Below are experts of layer 8 (counted from 0) of a mixture-of-experts language model. Rows are named router (the router's row for the expert), up (a neuron's input weights, with its number), down (a neuron's output weights, with its number) and show model dimensions 200-239. Each number is 128 + 32 x the weight over its row's rms, rounded and kept within 0 to 255. Numbers have three digits each.
After each expert's rows: "comes after" lists some tokens at least twice as common just before its tokens as in all text; "comes before" lists some tokens at least twice as common just after its tokens as in all text. This comes from a sample of Wikipedia text that the model never trained on. Tokens count by the router's weight.

# expert 0
router:153122088142042166146055137145131133109139113140095136135076119149101129148150108124053129198163145127096173127147057151
up0:131112107112134113138081169113128133068197157075103162137098160106136128134173143116121146135088131127137146104154153143
down0:089132118122069066076151114127103161149119094058142159124138134091110114104094187115166041117159063080141150152112081156
up1:118149099092103139142170093150105092117137191102163142186146126120118127144197136170165062190128136149136179133208139034
down1:173143195118155157204138133099136126096147090134070106130145148119132151144118132114135124094111149189155102152133091135
up2:128158122155131103114110131109149138137148196121084109095166141097084131075149206142150124109077087142187113049125117131
down2:113112166134096163143104112096114166126090097111072159160181039107137123075104171125117102094150120104114154111172116109
up3:136153145148185165054130158129128145179088052119163144160142148056161093077171087138130133143114149166126120108115171146
down3:158057182093123126136115074117101150147176100104153074138050142146119106103175085103120093129082144145171150158169120132
up4:155140106125193098185133111117152102153166103165112135108143117104136082126093113127105134108094091115109111099108119151
down4:102104144166169061136136146165133091127107174089122147065133084200146146118138152138122150148125089133073161122098130110
up5:097109145111092101166139169083121124138147075088124154152101089134121123147173133131164110081109087138112150124101128138
down5:124136109162145118164109115160131127145191095065104107083125152139091155103141124136133162173141130148069144129118144200
up6:136146072133130140102106157163104137149116099162122091164133111153115113118149156154131129155109105136142120093042151093
down6:175086098142194118115159113114137124118166175122091154099105112128147121113105144130145097142113154163143126066167125139
up7:095102142122123113159126172071140116189137161134110107189077089102184120122086081168112168130089165096154146074103139124
down7:188133187140115159129098064139161102095106108158093140181116076158153096193119159087129140177094118154115188145177105148
up8:088123133125132119148168102214140090167142152126158104143101166143122119098136145124174188087128104142091129181143098086
down8:110110135132118151054089151119099152150128095122098110151137074096144184140122122154081159146101079142097160181153085174
up9:078096093130104190127151088154139119117159139051142117126127086107113146134107139086175030099107126150126144109118136080
down9:061099156117112143164124154122156154118136067118128106109126167137097107087115140155115108142156109094118141183120105117
up10:131114115160104130092128122118105135171152137156185055174099114092080126081188126128143109123091065131091092096105064157
down10:088136129050138115192115153122155143125069082152145143170175076088130147149129079143089124094139142140064128142123155176
up11:076148095136148125135126159118131177080158151235090144073133065104119097096142092097096104161155087121139157087046113132
down11:148142139126141100163129062108103138122147058176091176146143150183143128106112106102068148161102120127135123087087125148
up12:161115142099134124116149110109150133150157139095119091123175121142131127114126119101201092128161197099077131168109160070
down12:095099119118131063148171144156112106102162157195104136137146133145127135066067114139168255110126126135109121131110178144
up13:118146073160183096161192103130093142078080127055128140146160181106126109119096161148111122177097070179107146136083116081
down13:126139145145163132150149134154149113122125071176112148123170166166109179062110094110134163103154123139164185165117153180
up14:116185154124094161111165114125102114116119166128112106192111088149118075173085070049123047118098102076153149161141157112
down14:122152064140133140127143136161150130111170114185122091110130076150162127110131163115144029111110116107108115143144150130
up15:053149054131148153104171055162127170148127152178137134148162139103108122115159141157179118130112138157148167134131155107
down15:117139131096144101140179114103185147096184107180098083139240136148134121127127074100147191142165116123081171181085135101
up16:089184162100138127090133114156159108129159142084165120192106094066125142170115097113127107203166079142106107148138193146
down16:138136110093129175104084189081082124111115091136163103147133123119181143141114063099144127119133144166123060163089098098
up17:171125088101109149146160096129095097183165104067113129125097032135085135108094065092111172069123090114116099155043142121
down17:086055122135149120131104129121130149169123195140125152128180100157097171100153145154109178190125087131116124078147113112
up18:161143053160092119156179139090119133132149145093087105090053106163163151165074102084084106169140089075172095141108077085
down18:096126142122112089101090134111142131084110128134133149043159173128174114095174114145127069113136114130167134148068100136
up19:074130175123108132143153068207130126157102199145142080188041124134154134144109088152160146180070141162092167182136127077
down19:157097132133118148178138122117083163146115122163129064131114098142146139090161190076126138056116187110153129182150114113
up20:101128144130101149092125126183144123139108178175112144132152103143127098077098172053124124068118100122122123152167100133
down20:116082134105087116173127137139191114113166124168123065030121127089138122131105163149103123126187132056142123175148134155
up21:080105144101154112162135064117115078102115135115154134163087131145128098117147081149079120122175105162088121111129138080
down21:144108145208074154094104146154121118149133104136106146113149083134173113104161090129135105105146153088139155119119145131
up22:191132028090121169127138137163123144191076116079094095122132077174192125129077178147107135109109153116141105149164074101
down22:146055120095133100176225140097113107088143107150122139126176131158134123102136117113133106151165174111104092090105104119
up23:120101120102137133123108135111127118121169048104140142119162157122127167160097131091176088135128125159080129088103124130
down23:129109169135125130120144126164155125125058122064186117196120107130160129109126120137148092132136209169120148108162127104
up24:139136155150183119160082062122115159125174102087143115157123184115117122092057128110158125169108164120134128105119101143
down24:070100149145087128098169139156117138150090091141215125118169086088116178124173116164144096166130145110149169159130192100
up25:123102135054124174090108112150121148098097159140124049104092123152092133168103102119126123149148106175138147123109103125
down25:086110120123144146187116153147134144204129121124112165106083106136113101144139183120153122162111171141156106144079083159
up26:114093115123133117053119053174108120132131145102077127135138150131178155145109162143174157154107160187095143140131145168
down26:066189143180152132129113081074128138107169091131152130123107129102050147138145122136090164107110091127106102134142084155
up27:106150137179184179124130138090126172140124132149170066219165109075130066119080066168107154044091115138084130115134147134
down27:112110191078125180199130106092082138135117143079096127178132088126166146141082116165129106077144072122149125151129129105
up28:072091074133115127126094140176126138143187178046115209132099125110099082120120134203161144074104142159130147103111114129
down28:189093140137155112091115083082144142119130132106213128090113105161136128143084148133160137129084120106073138143094133143
comes after: " ", "201", "200", "199", "202", "."
comes before: " |", ",", "–", ".", ")", ")\n"

# expert 12
router:177134092170072113084172130109109157139044115154127086133120127193187095120098077182121155106126133108189116180096124179
up0:130114140127112110138137143071123149196171116151146152115152144140179046116127078148116147149112159116091128063099186060
down0:117141196109150093182112164105146162104119122160129147150181150153098232080164169102117112141127125125171135138153085179
up1:112131183160175139121157108074122117130156140069133131161159129127081083130136092147102129148107081150164144149142149160
down1:118165117141093146154131129160090066141202082117135126141132150112132099128160173099121123085166104115143118121134088142
up2:126126088177109150160174153157089102109164134127140082171087091104189149144094182090123100091030164087152179200125115125
down2:154075126150086136167134111158100146096141119144149084104174131102145141155109117153102095139134143179110080130163148179
up3:165128151135104127168180149138134124160142155142095119170167132125106109143113147116160146056082110095164098162137220115
down3:116142130074121093093117149123137150173124107131091092120147104132147140095179127154149144114147139126168113080138060065
up4:099110108042110127074133181164168102130118101115140080119205167085106125158116166143117111142157121153066124049102134135
down4:090168093099171144173125117080113135172155152057095142156120105083132130137137122171088084113099077130137154077127144159
up5:178117156091113123181101105093124113130130112129116115117133134123127100102163112116109132132131115138075127143161102150
down5:155084060139120104142160161180142115075110191116130180157154145215145116126093104175099123127110121144117113168094127118
up6:114148126133109216135211100111086130135126062125148167203106181146163130060149138122139155086074082139088187141157120070
down6:127130134166184115084104132096067171141114133090203139076133135151115094151127161185156083137151117135137111085199159087
up7:084158129145098196128138137114120116166145137184144130160103117100180099146137109088166091106099114107101072121149136091
down7:151136104127136139093114163109179150174104111115108136129106148093159100083126197109115094125098050174147145166117114177
up8:047076146102058150085135118238126174168121182144123107129076117092116143176117141130134088172116161115156121146127162126
down8:103113177119152137127138090103135157110155095026135142156154078157098082104127156169111158121097117066110131213140056176
up9:111190140159115159079060199125133107149110157140166080130076111126129144114108111157142172143124153092149121205118167108
down9:088154131152109137135137165190099122143129141161127139151156090172126094150109108251152112143132119112098147146107167155
up10:115086173126216107149184162146122108127151164175150075148140126131088128086101089170166145173132128100150139154124138147
down10:182143099145154098126123092179124109226145080043146043106084146140129177183221172114131130124110156123152163134181144153
up11:085123082136195102099181128099136110103183121126131037206161113149081137114111104149178119118089181131176136131141136126
down11:120168052136145103128196090160128160120092131078173129144055155074181077132159132126106112134094172146066136129143139091
up12:096096158125150122125139062116080115098128056137203128144142151150132094165113149153145068135068100153130136071159102128
down12:138149048085110095090074167122070103068182158123152086152148080108202064155089087091133141172142126162199123131119163118
up13:106139203139162112095135085109060134105128136125094096134132068130156156070161099126117162110073103110104129088121150101
down13:140158140121111188161155115121115109078103137094136130105104135090132146067107168098077188111107078070142128108117128147
up14:130114117082105128181155128141124125169065083054151183117147158103165086149089135092126156190161078137108158135188126128
down14:103134070110137097159115143104144102105120123138102097131118134124119119150146127118223166073112101118083096121118122132
up15:087140129152159135129122139111114071109162109144131082091125131112175156136188069099069106191133106091125092143135156084
down15:097142134152145134166125107144121099087153082072127131153116175181153147124161094133140120065134133196144112123114143113
up16:117107138100126166138128101116106072115134095192138100119145116105105109102154100087195113136056104121104078060080169171
down16:162131148168164122095090134161081108173141112143075174120099144126149138117185109174127142072085127168146183151119109074
up17:133118138095158106089157125173123136174084205099139101140100093106177119054100081133164120232129129167114128209112149108
down17:064170100122134109165163103123197153136106130020095139158155141108097144109106199164133165134108147090084159123103114145
up18:120128132097177073143173147129036175135140130133150099151172139131161149169142154105129140173113145133126090131151140076
down18:113135125184138133165188138144143112093165146102126139123107112102143137097113133104104093152144099157030169164090154133
up19:154138132193149100172145145128182149075124096142141106138164176133135132141228103102122069117051123113119147123184116128
down19:184172144120134118137144122114204143209117123184135116148140079103107165122136126098128085091196119171099111109180137131
up20:156189114082180124183182121068130149143110094147123109153141116082099179152076131118125135126092038096093137127123160099
down20:127127143114091135136176128121131125158095146100100166128169087155104103166171173182154154128101183152109134161126111172
up21:155123086125100157129118137122150131156131124147083116166158171144096092087143105097129122199128144101093132128198113092
down21:126123140120153107089120115121199178057129135126103187152141114092182150160111128160147173105134111133132056179111170107
up22:111129140156149128205141127169067121100163131123187085138073143200095149157093113084138159129104094119139125104122138118
down22:157157136113118129170138180082158184084133142173124161207087085051132176155163152112162143130134092106180086140148134113
up23:129144113164190113163141128101120086098130149113189132180232142129115140115073114148160091140135131134145100093143148128
down23:089156090087112090135116206126171176118134122191117157066064173150174151096185126158160170106126149070169109137111099136
up24:159145178071150103142173118073108146102150077161074074129163113071072086080113090130097129160072125148135159145171146130
down24:120080124142162078219118105073108159121129180108120121091194102086101094105071110117100141114098155152125071089103126117
up25:114197152190087098145144101173141083134118078131183104099128067130109190141101143124096165152085111166140079111129152096
down25:090126113113131134188127106109137126168152114193132166092159188112157142134075089159095193166146100138117116126080175152
up26:133147130137140146083124080155169151168196132137149091096132086040024139139125103122145138082070147099155195096137135143
down26:119157137090124118079153145128166131151185152134163121111109064157129096106180098193134171159076167103152112211089095104
up27:132126163122118116153097190119133138177105181088168101146095121029151168097058116148103127168105132159143144195165124118
down27:148165147160150118068146118146130052116090121077157125089101110154130092207190084115105088134134149138125155128108073122
up28:114163151102127088106084103141172104121124192146117117174127109169139110162122094134177114122138140124109077207105136137
down28:091148104165099166119112160163133074156145100157128150192114139165118169132122110180147100147120098101145147166167137181
comes after: " |", " ", ";", "\n", "0", " N"
comes before: " |", " ", " |\n", "0", ".", "1"

# expert 22
router:101070084086093097118099121181101159135109143124134126169053184115168138171099117114120136173114114085141107104164136206
up0:165135158098091089066178109137124122108113184093160102120115130095110143060067149150160120152112139192133174113202129130
down0:118081106151140122093164145164190113137105109099148126167137079153089105080134185193094137158109128108103135146160095139
up1:116122125096128172137122098131164071182155110147157170128076151099083155148124173070123045180124143078100108181180099144
down1:160084126109116112089185115154121102106098091108114120159090148142174075130165061148138119167144061098071149119154202128
up2:149142075124043132110157101142161081218249136105202108107085158092066111117121108105107136151159168133130113111123183168
down2:129138153181147150157096092098098106110111076119161126126123146110092122088148140156144106135150151140100103113093168069
up3:158142189126105158110127100150084080170140089145198121185096105096139137087080098141115166123084178177092115113145157113
down3:173109151078078102185121124136052125154084135066133168109131128112160115139138125125138174096094133111128136160137159098
up4:145099076155116194151132192124144084105164129131100088102171117191105146082145120115122094087097098096081135108171080127
down4:158066174113134093175137145126102113097142141150092129115135103164133098131107128119148136163141124097121100163181119196
up5:143113088048136116186128130127084131174164104167181099104152126123137139119112080093105130151181079172140152117159169145
down5:184118099091108066146097139156105136124161115178160072085098129099144193193135104093108090143146147100126119117131156127
up6:127154136138159158108129109140156116163145113156095110139175133107093082166130137164168089152107136169129148171146148091
down6:176164102122114116125081102158141152124086130140118105114129076129168103137134162113081140127118093132127136121134115098
up7:100133145130046115112170088097113134123116133155120131168160120056144093162127181125114036115176180140157122198159154140
down7:131175045129147092177137070134064150123111076152160117092100115153145139134134061086126093103158168153129164102080133164
up8:121124052115148143100122096157101131131157179115138121158128058066127107118072168160179126128095130126130138131103084144
down8:100110150177107130114135167113143128171116181106158131129093197144123129156107199167094114140051130113098119138130100109
up9:127156113065113124075129121098148158136163151127115139124101079134140121121113097105110140117135121117142136176189175135
down9:150174156121078187125128139165130136195175109146131178189096189121136130169110091107185096139097152192143108071135102070
up10:122198167097185149116112100134144124130155168010164129191125116081114126168087139136107128146100099156107209138154150134
down10:102142110110091084143097124146156116119174147117142115144134113127137094145155133194122178149111153183117125180222164134
up11:114141137145144143119104094104168121152187166102159127152116149122099134157135129096040109130130078171106129139183149108
down11:120090130163123117134099118125149163159121117092147094117121103085185115113139141177144144133166152114113145178148108161
up12:114125130138120149203137156130072133139104169085160114137070086093164127148127131110206077135114116152124132148073186148
down12:117126106138118150165119134138154151112127164143095143131103127116164135159126173113131113138105128104095153109083101172
up13:123114131110141187133150074124045112184168141143123044099105114118174154143126105144102182104124092167142116062136126108
down13:142085136192128155149136141091171107168117116149163176156126174094159152133125139102110169113107116065063166141143136146
up14:138149156133141142135145144151161116175193122134151155097094131101151133140157129086087114142195072083101179137071112112
down14:147196115076087088147117136158163151108145141089108138103093074115169138129119158115160052113142102155141162139122137150
up15:131137165193172100113130105082125129160091104155096148176093081118146095149112100125143127107128110141088136078155143131
down15:049109116075194159138125089116105113095115083151121105123092141143134099069128138085133119111180117125135132105083145125
up16:147107101105087148149157178138122082149171138089158092091151090104096074099119151100091148170148055169145144142125159115
down16:073144097176126110113094102210140158114124151168120088103142150161116140134121153133132159131172107147135063146112146096
up17:095066126129111116085092133147171148148116192131116129097140129099121149121113134145084108123111121108126172097122162139
down17:121119130173161169143076199090114139155131111103170120112169048134127127111172107145098120069096135098154145175132121125
up18:161159111132060145185136130105187079166195059124107164104091094120112110166112089103111135130179152114080111147134131109
down18:100135165149160134087138095114117129091123146107134147137168104086099087048116162145133160140111164097151094126105173095
up19:137115148138126126200202096113129082127083151095141080150116132178173107160132185098122141124153167145143148100172133148
down19:188108063132136107152145100128124151140124145148109102151116134143199166172084124112121092110101199165146215132103125121
up20:118128195113104088091128024150200153112135097121083143126064078136179101180067144159128152127130160151094096133128107154
down20:133151145112180181146116139105077162101119100149114178095160071138206090136156101090122174068127108129164094120076145085
up21:140095086134160127122091187144101082119119154068136125077144103131136126059104192105121133125098084081100144151120123110
down21:148113134055140066114145113147081131103174143103149193052148155148092076120081153101132121118186169093149105119157100112
up22:147180197130029097081158101148184165100121174150104069175085113168154122112118205131116098148169109141162150163153143146
down22:148111153120184151119158120153128083103105097136113115132171084137118137107103104163134145151132153119164151167132085123
up23:039115097100110166109112112128176089167172130088182124151101174125124155136152136128079113160124142165103200113114152044
down23:084130116171148148139139105099163102150137127159171114201143171087069145092100141159093118131109148124059139114175114156
up24:106085123126201079158129178162167081148081101121161122157118095152163086161141160147119177146074116130115126123129120103
down24:127137145108171081117076145151126136095099150112107127129123106131124115111115157141137181164177136129106066128169091180
up25:161138160096128107144191163067162092141163117102133079143121133102058155115115096089129118183130164117128107104104125127
down25:166139158142144098128089116149147162115108143134147151172112151179136097089170176138146147172091099142167126155092103170
up26:119194145111093062084116113108115139175193177026092072145168143105107130107156171136112138104149148111127129161092194113
down26:150087190119164110118153177103158086128148090154146180069099152075146155088034138112168125125063064136135138096113122090
up27:089145191196156172142153192152112114136060140090169171163088136174171131122053143068124091199140134138146118129110168091
down27:082136174111125163124127094175137115100128070169135089134151125104121088161175109151148115156161144107107127081091131116
up28:140102082146137117088135156162106103135117161183125103079189113069132119108105134120128181161158128133139156174131078112
down28:097203144120105147116144092169162151134096129107102101107121106072110116154124151089077131135090157141090148161122185117
comes after: " |\n", "\n", ")", ")\n", "1", "3"
comes before: " ", " \"", " M", " S", " N", " L"

# expert 30
router:167140035090134118126082090165153139090111101165137131088140163139153139118158124067135151179140198094076139119128104053
up0:090121124118185160109152133056134083114154094108152137179138072119112164109077139133110077146104143144107182068112121117
down0:120099148149153104145137162132146159155081062085149159095151161124153061132120149115125117168163162108102139119109103137
up1:098176114140108189106117113076122081119159139081090147143130141141125046130151181084101127087117097135105126100099134083
down1:157152083101141114140051132135120140168147131161104101106090100109175114126111122091183132165100106150110132124184120104
up2:087160175128113137177167146106081129151152154176174128115148093196161108089125109095114144153070142150103098144151087081
down2:160129095134194104150144177140037073123148110080099154158128179092140076113094108110135128209144141112127135144132157103
up3:089131102151142170101199117055131137098144127135144078135117100137111126116117196116104097134139096119084198087100110122
down3:135136222091152093094091091155137207095136123187086155122123109145160114102159180149127126149093127112205113142120170179
up4:167144165131116159185171139122111100166149159113174170141094131143114115101063093166140159116105142132131095109122157105
down4:138171099026092116128104144096113160174166077194096133078097137202181148121133122133180157090128158181098155135113176127
up5:099103135101144133045140079118154205196173193141164146172124173126152123102135133094138159110091151146139167118112128116
down5:204028129059123101098134148149158143131077139133121140126154134176074125129206091104132133192112120134118126110103094122
up6:171101121120117119106110149149090058105161162135145131134110106117123207091123104093127146105074118136158159138123070110
down6:145126104119079139116072174171138132092130134180110165143081120112148067081162095050126084148130122175082130085136154086
up7:148069151116164091197141159183080048124096126123165071155145177097076105100076107163126142101160161166095131135072120147
down7:125136154095199150044084140077166149180093119146169171092173137148121123141179131096082117093141115093110138130121140087
up8:156136124150166135163126149084054147122089097153129108139111103110097127110130129128165097075071085131160134157160106123
down8:112165100171120162191108096170103138187164128130110151087124098051182164172121111182116084129120196132084174122127084145
up9:165150133129126179081110139151169115102141122112108077118170133122154109132147138126126117163142128110107089138175144133
down9:165134125106200173157093084149122146130103107192118127125139132156145165070104128073166126120118172177134087145158106130
up10:136111109167136156124109127095201127110133192111145154118137127153177087128094154137115133148105093112106155162124086117
down10:134093197172132087117131112138147148141114121144182126236092119080115139101134100089116078093145144135163147118107138157
up11:122154188121125087093133150150119085081161086095070073177077124095104040164147095133126061129164130177133140095139144173
down11:093151083153127147152209107147138132115134165094086136104142127170145140146143129193189096156084143143052165130070113154
up12:160148106140123080131187108147146130110157136177084160128130092064141118132115165108091177110144177101107109098138166128
down12:097155131076189124141137124104135069085110125100116074156066154160076111146122134070115125136110128098139115171116096146
up13:095101099194145110062105149152129080145143184125057146127088107084094088169170160132139143115131143195115150086124150092
down13:099130134094128079098114106134137129195143166096134137189143056200140175146138089140150156147099064170146122109141158116
up14:166135119134102113071150126172100133127164148049118182143123162196122160089077145101065107142107081165189111135122140128
down14:124163096113190183135117147077102086093113108084122121144140075124174163136134130129132146128061143077088093187152148081
up15:104207142067139112182113147098151070139140119189186136071140117138124114180131099105060079087156091111103139134124157130
down15:189129119128123131148176110137130145117119116130135133084096117180133129168110136099133133165130100158085132169064088145
up16:085093114116125134106162155087119169151099143111123142110157097097186141135196166111148145146085151130138120143159198129
down16:156103130119135080126072134150100174133114139132081138095165156142134125143154115125135094108149145109171082109151113156
up17:134140136148167134141135110101118126132114081107178148108170149064104141125077117142130131093120159067146094130134140172
down17:159126094191134132138126157165145118154149176110103116130140150199192092136153084122112115067148230128103151117120140104
up18:074128143070087141090184101111090133082196134119160142119141131184113055182061110140217126078165185161206183085120147112
down18:127112099156161135122140073136098126063161118172162175107167151125097125139125145044142119133081156126156109062102157117
up19:161146220121143162133125119174083098106117123213101103088121117136103139065086145116170039168111135146098151167148152135
down19:133184072148107102155127105086092116112109128143120130144104093127178128106101119106119088121128181130106109079106138117
up20:050113133136135131157097140127106155166106184080149095162144133145079115102077085119126162162067132143101155168104135074
down20:150111138125134141127137054123153114096145113123141125170079143131165122123054147080093120137126180129102178079078144152
up21:128161151130105184150167141102028026165145115126117116181129149102084074104081119140171091147110140106105165117187084150
down21:124095168099085127175124088076157132149130116125169176160124134149128094128124094130143102127119115157128126130165101107
up22:116158120107124134144073133137141145098160112087164095098103133090159111183134158170161144113083128117119152188147226244
down22:183114178115123182182158144127087097126054135118060093121116140184127124143124101080106182172120100166119103082060059099
up23:115065145186092122149127201147104121104139133125133142119097131152148118201096122104107065226097083155104102150078129110
down23:159125132165128162098115185148149144105087099156117151154167142162147113149143154152149133123130124091168175145086071150
up24:155112081126121102110120110118148116118119164117125122175102183152103146093148146147081116091120103074140112147124131193
down24:106152178138107117076129132149138106166158121154200097132136156074114100119095141150108145105158156126170146138106100139
up25:164145109143047132076115119074133097150142124114158177123160066093137136133217136115105144109122102153105176101123100140
down25:092183102113155135120140092161111132086184094148037128165102153138130073181159200115121158120144131191096080139170120125
up26:100110144141166076172181133072148088127132139146173146127113137096125086178140141124116145174111149129094093067143166134
down26:162098185077065107127138137132133135144108157098186111177124126153194130125113151074108101151083118141109147173111137184
up27:122146191178164102140096109066103107205142140133111107160089067158093132146122194123105155101083104148053166120153181142
down27:081118164138139105114178154139095167117087092108188120114138127193142152162115120156115137162104117119106071117098175161
up28:129210224126175059148190189083082170094142084108117138161158118103093124056113153136155086127097147133205161112109111140
down28:185129126166163123112141125166157107149079140082058093158095172110190109075093088138103160150155176146063138173109181135
comes after: "|", " ", ",", " in", " October", " January"
comes before: "201", "200", "202", "199", "1", "3"

# expert 24
router:090151159092139143145147102132106114162133091142079169182134150139126123083122119111211013087109185144140065117147094139
up0:120108123069113184113128055096106175095180131111155118101086135148131107182120106078214085096156146137083123173125130144
down0:087100157142159128068074133154118112195147125193174105119096072156165164089136145127079128136022131130073125089087080135
up1:078098117099061146101202132110151145076163123132152097173122119174179175129087091120200077151175114153107119124040144107
down1:073138142092151121142150169146143127162085184084165163132150168153141112224109192122092135126140144144119162112089118108
up2:100108080116150155120156096126131090164197132154143194166131120158115126149137110108052149136115133134065104118160164174
down2:119142136183131098129133118119141036079117147157077128161104100131129087069145145135094125140038100112134118109104096158
up3:119146108098100117094147160081136113128128092154154144115148087093131135145093158089193126164114104109146069095126101150
down3:128111155143175135111110113106112135140153158059061097125118090184125123182151137203165120125108115131155131133108161152
up4:087142125173207171134121095142149159113115134115119107173138071121156101138154130116060087072136120159071154082163103141
down4:115157164132111106145133125118133119153127111143136107120136102174101140111117140102171095159097234088129158153096110098
up5:092163191069122189135131130097129165117132079173128137092127169129156139102160174111121094129144171133110198097090128134
down5:132091128152157070126181115093123143171132111098094087097112158106195134156103117140116136147139101134156125107128183133
up6:081129146102116112114092154136150162124179101141130127079046185105158140094132146117130128144136137212092141104064125153
down6:111129117109126058149088097102169146124113132126181162120086108123149142161133138185085139142179132162141130138153119143
up7:127131139119127106089124072193092163125155064167144156148143072158130121077119106068118154174171151138157127138125151107
down7:179124106155136140118137166072202111148086120129136152163138173181096112138136139124154156105141080132153136130193141144
up8:092085083069109152138088150149120089135185120090112132156098152086084080119103081204137172079122130149137087123096169102
down8:172155139142154144117115130100094163114109119174148145087123077108165110102101130105115180125131140143165142116119114071
up9:157119140132157091111209194153154166111120151117151134128070128145097173106135165151120103097059157109181085157125146191
down9:140155158153203126117105145130115148108092106097068138151133066072070137093182111090140142114143071152128134087161142131
up10:123134183046126186120064121086100111146115116109160137161141103150128168148168114103184066121089105160083103142095186117
down10:100180115142152128123163087148220194080141155107168116080095118115147124138103110084110129122142139148125136140152116072
up11:152129178114121176139182123156111152167117146129090129110102116128160123163192127096164119166150136121144176061131142128
down11:148127203148131155104072111097123113131133119146089122133083159089100082121130133126128128104127080102115086117145146113
up12:163131137099128182113114217149087182125071124107115133156090062125131194123074129121091103096165087100098190131138098157
down12:105091080144111094131181092114128184117159151153118163183109184110171160125129149112158123145124096127115152136053111105
up13:116095120130093126157100192126131124115145129132086089152036156134134144022082128079123116134149114111099179155132118188
down13:062053129087099153141096154103147150094155103133161141172114154101142151157120101128152108172084102096112087166117164099
up14:132114107107084158160134180093160060164154055105132099159113191186166126150126099106094167085162120110146141118109145126
down14:126158147092138106104087125165155131149116138134100163180156124120131159138162057113165131139178156079108029127122148155
up15:114213161079114049093184072138130101191105132130212111135114109155147141104088073205213112141150136112114067116117130099
down15:097070121182116161130145150131126126118170182077092155113151109121204127123112140133160138074093102136116149141149126166
up16:144147156101140143153124132166097141155078103172127160148159122128104144064104111066140099144149175098146113147146166112
down16:135105164145220133182121125184151160041105108133113064100117115130092150092120159165130134121111134123105114145126120131
up17:157153167199119130134155181124111159149105099135115134079112169149129115112124096148075165136124162119099126135151128170
down17:160154093132145140106158135118085103099128106166187143192150142091149058108100137073166181082133117144170096100160105143
up18:130085155106077127140195109122092115172084148038083129127072080138144137113159139136090083166158109081151126172103176147
down18:131156160138154066072121142131144131124175093146114084116187134130128124125075104148145171104156082129116108119127115151
up19:141174126095108160127129089108153108117141150098114131174138159162107127134032158159159143144088086113170146134176076103
down19:124119129169175155173140098136130118146094096131165110044152121180062138078100130094117114149147144099128112132081163109
up20:071126173111200148150179072145154185167117181081145158136107133125095132139087179122130091126127133159135108163113140106
down20:198163094059132075111097174178178117048116131110161137144017126080113127156160132065150192138136129051156139106111155148
up21:124109128099140162166196095102033185121137107168116113111133142161110124125106192105087073135087153101110098155189148052
down21:157148138088158125101161142174101163145124108121116093170078099100096148052119155110111134095152149134131161112132148111
up22:151125225149137123157164135092107118148142160136115076118105103148113102114153042151158088151115131112128079116155157099
down22:090086148143120158193115129202122153118142159139169069087126121126211122152166109102161092125146150140121128169160154102
up23:103082157101200163168145130146117082139157106137112055057094126096113109109134102107145118100141174136131120113059149127
down23:158120160113164109126156076117143176150102105158136095147161080144121102081122139150145101093102112088064139144128093118
up24:155111107147093149154120114140091138135166126115141096181141120148154156146119134155166101182064136099159143094168170115
down24:090080135111118122050106185126197092157062197144130169109114166119121144129141168164171145145119104107133122080149106143
up25:076186061073109099118081091104111094139173095155099137160106159143141144086163112078137103172135138152115136106212132125
down25:122164168133155112083095098113125091124118143099114137098104066118167093135136155144140151172130109112152145086133100127
up26:097156127170052134170149138185107124102166094174132149145131094132147137086054096116079075152180123148143088137114118170
down26:067102168094139125078118102119139125145149113119179156070200110114127094094161157160102095121122118130076085141176173126
up27:052106118107086199087179133130164140133125097144120139179176136152168166084100109169136102127166145138109131146086144133
down27:156119152122116071152117194116136137127123117109116134145136118143040120150076130132104092122132140092076158111151088146
up28:187099079143164177124143140132152110127140170106183163064081109186134092152111134107080141119107098082141109117155155125
down28:088134142194129113133105179091142152135119069126124099123115135101142132125108112129145108164093154170145098090130072097
comes after: "-", "\n", "|", "\n\n", " |\n", "S"
comes before: ":", "\n", " by", "==\n", " /", " -"